From a checkpoint of a small mixture-of-experts model trained on Wikipedia.
Size: 13 layers, width 320, vocabulary 16384, 61.1M parameters.
Below are experts of layer 8 (counted from 0) of a mixture-of-experts language model. Rows are named router (the router's row for the expert) and show model dimensions 160-199. Each number is 50 + 10 x the weight over its row's rms, rounded and kept within 0 to 99.
Before each expert's rows: "gets" lists some tokens that make up at least twice as much of what it gets as of all text. This comes from a sample of Wikipedia text that the model never trained on. Tokens count by the router's weight.

# expert 26
gets: ",", " in", " (", " and", ")", " County"
router:52 36 47 48 55 42 41 46 49 43 64 50 33 62 64 37 37 32 56 44 55 30 59 46 50 54 24 42 55 42 34 57 51 55 38 41 27 60 57 54

# expert 20
gets: " |", ";", "–", "|", "-", ":"
router:56 53 75 63 52 56 49 60 47 42 60 40 44 51 37 64 49 50 41 53 49 67 61 53 48 42 60 36 56 57 51 55 50 56 47 44 27 72 34 35

# expert 19
gets: " |", ";", " 0", " ", " —", " 1"
router:54 47 50 66 60 36 57 34 37 42 64 41 27 56 47 54 58 56 35 57 43 59 62 40 41 63 68 47 41 52 55 49 67 70 47 47 54 67 42 46

# expert 31
gets: " 1", "1", " 2", " 3", "2", "3"
router:62 52 61 56 39 48 49 59 55 41 73 56 46 42 57 48 54 68 38 50 53 65 59 47 57 55 48 44 59 62 46 52 55 56 45 49 74 61 47 64

# expert 29
gets: " he", " was", " He", " who", " she", " re"
router:45 34 37 42 48 37 50 61 55 44 47 48 76 48 31 39 37 57 45 42 59 48 61 40 65 56 33 55 46 55 56 54 50 70 52 48 52 29 55 59

# expert 24
gets: " |", " on", "–", " January", " October", " May"
router:52 56 61 46 46 61 61 57 55 37 60 45 50 53 50 40 51 44 43 41 56 54 48 53 70 51 54 68 53 57 52 54 49 41 49 43 40 59 39 40

# expert 11
gets: "\n", ".", "==", " |", " ==", "==="
router:43 39 61 65 45 68 49 43 44 44 36 51 51 53 57 53 40 40 38 57 46 45 46 63 39 40 65 39 46 58 66 46 43 59 40 52 32 42 52 63

# expert 25
gets: " of", " in", " the", " at", " from", " on"
router:60 39 44 50 52 54 55 55 37 45 56 29 30 34 37 50 40 54 53 51 53 53 55 59 55 42 47 30 58 48 54 50 55 33 64 53 34 38 60 47

# expert 28
gets: " |", " ", " Team", " Year", ";", " Pos"
router:57 62 56 29 40 35 45 47 44 51 46 44 39 44 44 40 66 53 35 44 59 50 27 38 42 65 70 34 44 40 52 55 55 35 58 55 58 35 38 64

# expert 14
gets: " C", " A", " D", " L", " B", " H"
router:55 61 63 35 48 37 71 60 43 39 46 75 33 55 62 37 41 51 46 44 55 56 62 33 54 46 66 51 63 74 46 62 50 42 45 70 53 48 40 45

# expert 12
gets: " the", " this", " of", " a", " The", " one"
router:54 43 36 41 44 58 55 61 38 66 50 43 67 44 40 66 50 49 28 52 50 53 26 52 46 53 51 31 53 50 64 59 50 44 48 72 40 31 56 60

# expert 18
gets: " |", ")", "\"", " (", ";", " /"
router:45 65 60 53 40 39 49 43 43 51 45 49 41 55 56 33 58 47 60 49 49 51 52 52 63 44 45 69 59 41 60 63 60 61 53 36 44 59 30 49

# expert 4
gets: ",", " to", " and", "),", " would", ";"
router:47 39 46 61 47 41 52 54 42 56 43 29 45 48 46 62 40 49 60 55 49 38 63 46 45 60 38 66 48 44 53 45 51 38 66 38 46 39 51 66

# expert 6
gets: "\n", ".", "|", ")", ").", "born"
router:52 56 52 46 49 57 52 44 72 55 23 45 44 44 46 55 36 57 52 46 39 49 42 52 50 55 70 53 52 53 47 53 35 61 35 52 44 48 40 45

# expert 9
gets: " the", " a", " his", " of", "'s", " for"
router:49 59 31 54 52 38 34 60 51 56 35 41 78 47 49 61 40 40 55 44 45 66 67 36 70 64 45 66 59 56 39 45 60 66 43 45 55 41 55 47

# expert 13
gets: " a", " is", " was", " the", " an", " as"
router:52 45 36 56 68 67 55 52 49 59 49 42 26 59 32 43 51 52 48 44 42 40 39 37 42 49 32 61 48 61 50 56 41 45 26 53 52 50 60 59

# expert 5
gets: "-", " \"", "/", "–", " ", " ("
router:56 59 63 40 64 33 46 45 29 44 64 36 46 44 58 50 48 33 52 41 56 41 55 43 34 54 65 36 58 53 55 48 51 44 65 50 69 52 44 59

# expert 1
gets: " 1", " 2", " 3", ",", " 4", " 5"
router:60 44 78 53 48 47 46 32 39 55 62 41 52 57 70 62 54 67 40 47 45 49 59 52 51 43 48 45 64 70 54 67 44 56 52 58 41 55 57 34

# expert 23
gets: "\n", "-", "|", ":", "==", " •"
router:44 33 36 44 64 68 32 37 64 44 53 46 35 37 60 63 55 53 45 56 58 58 48 42 45 49 53 54 62 42 42 55 38 52 69 53 61 74 44 66

# expert 3
gets: " with", " that", " for", " by", " of", "."
router:50 55 41 53 62 51 50 48 55 68 49 43 73 43 45 53 35 46 78 56 46 56 60 70 39 55 51 76 42 33 68 48 47 48 50 55 47 60 43 48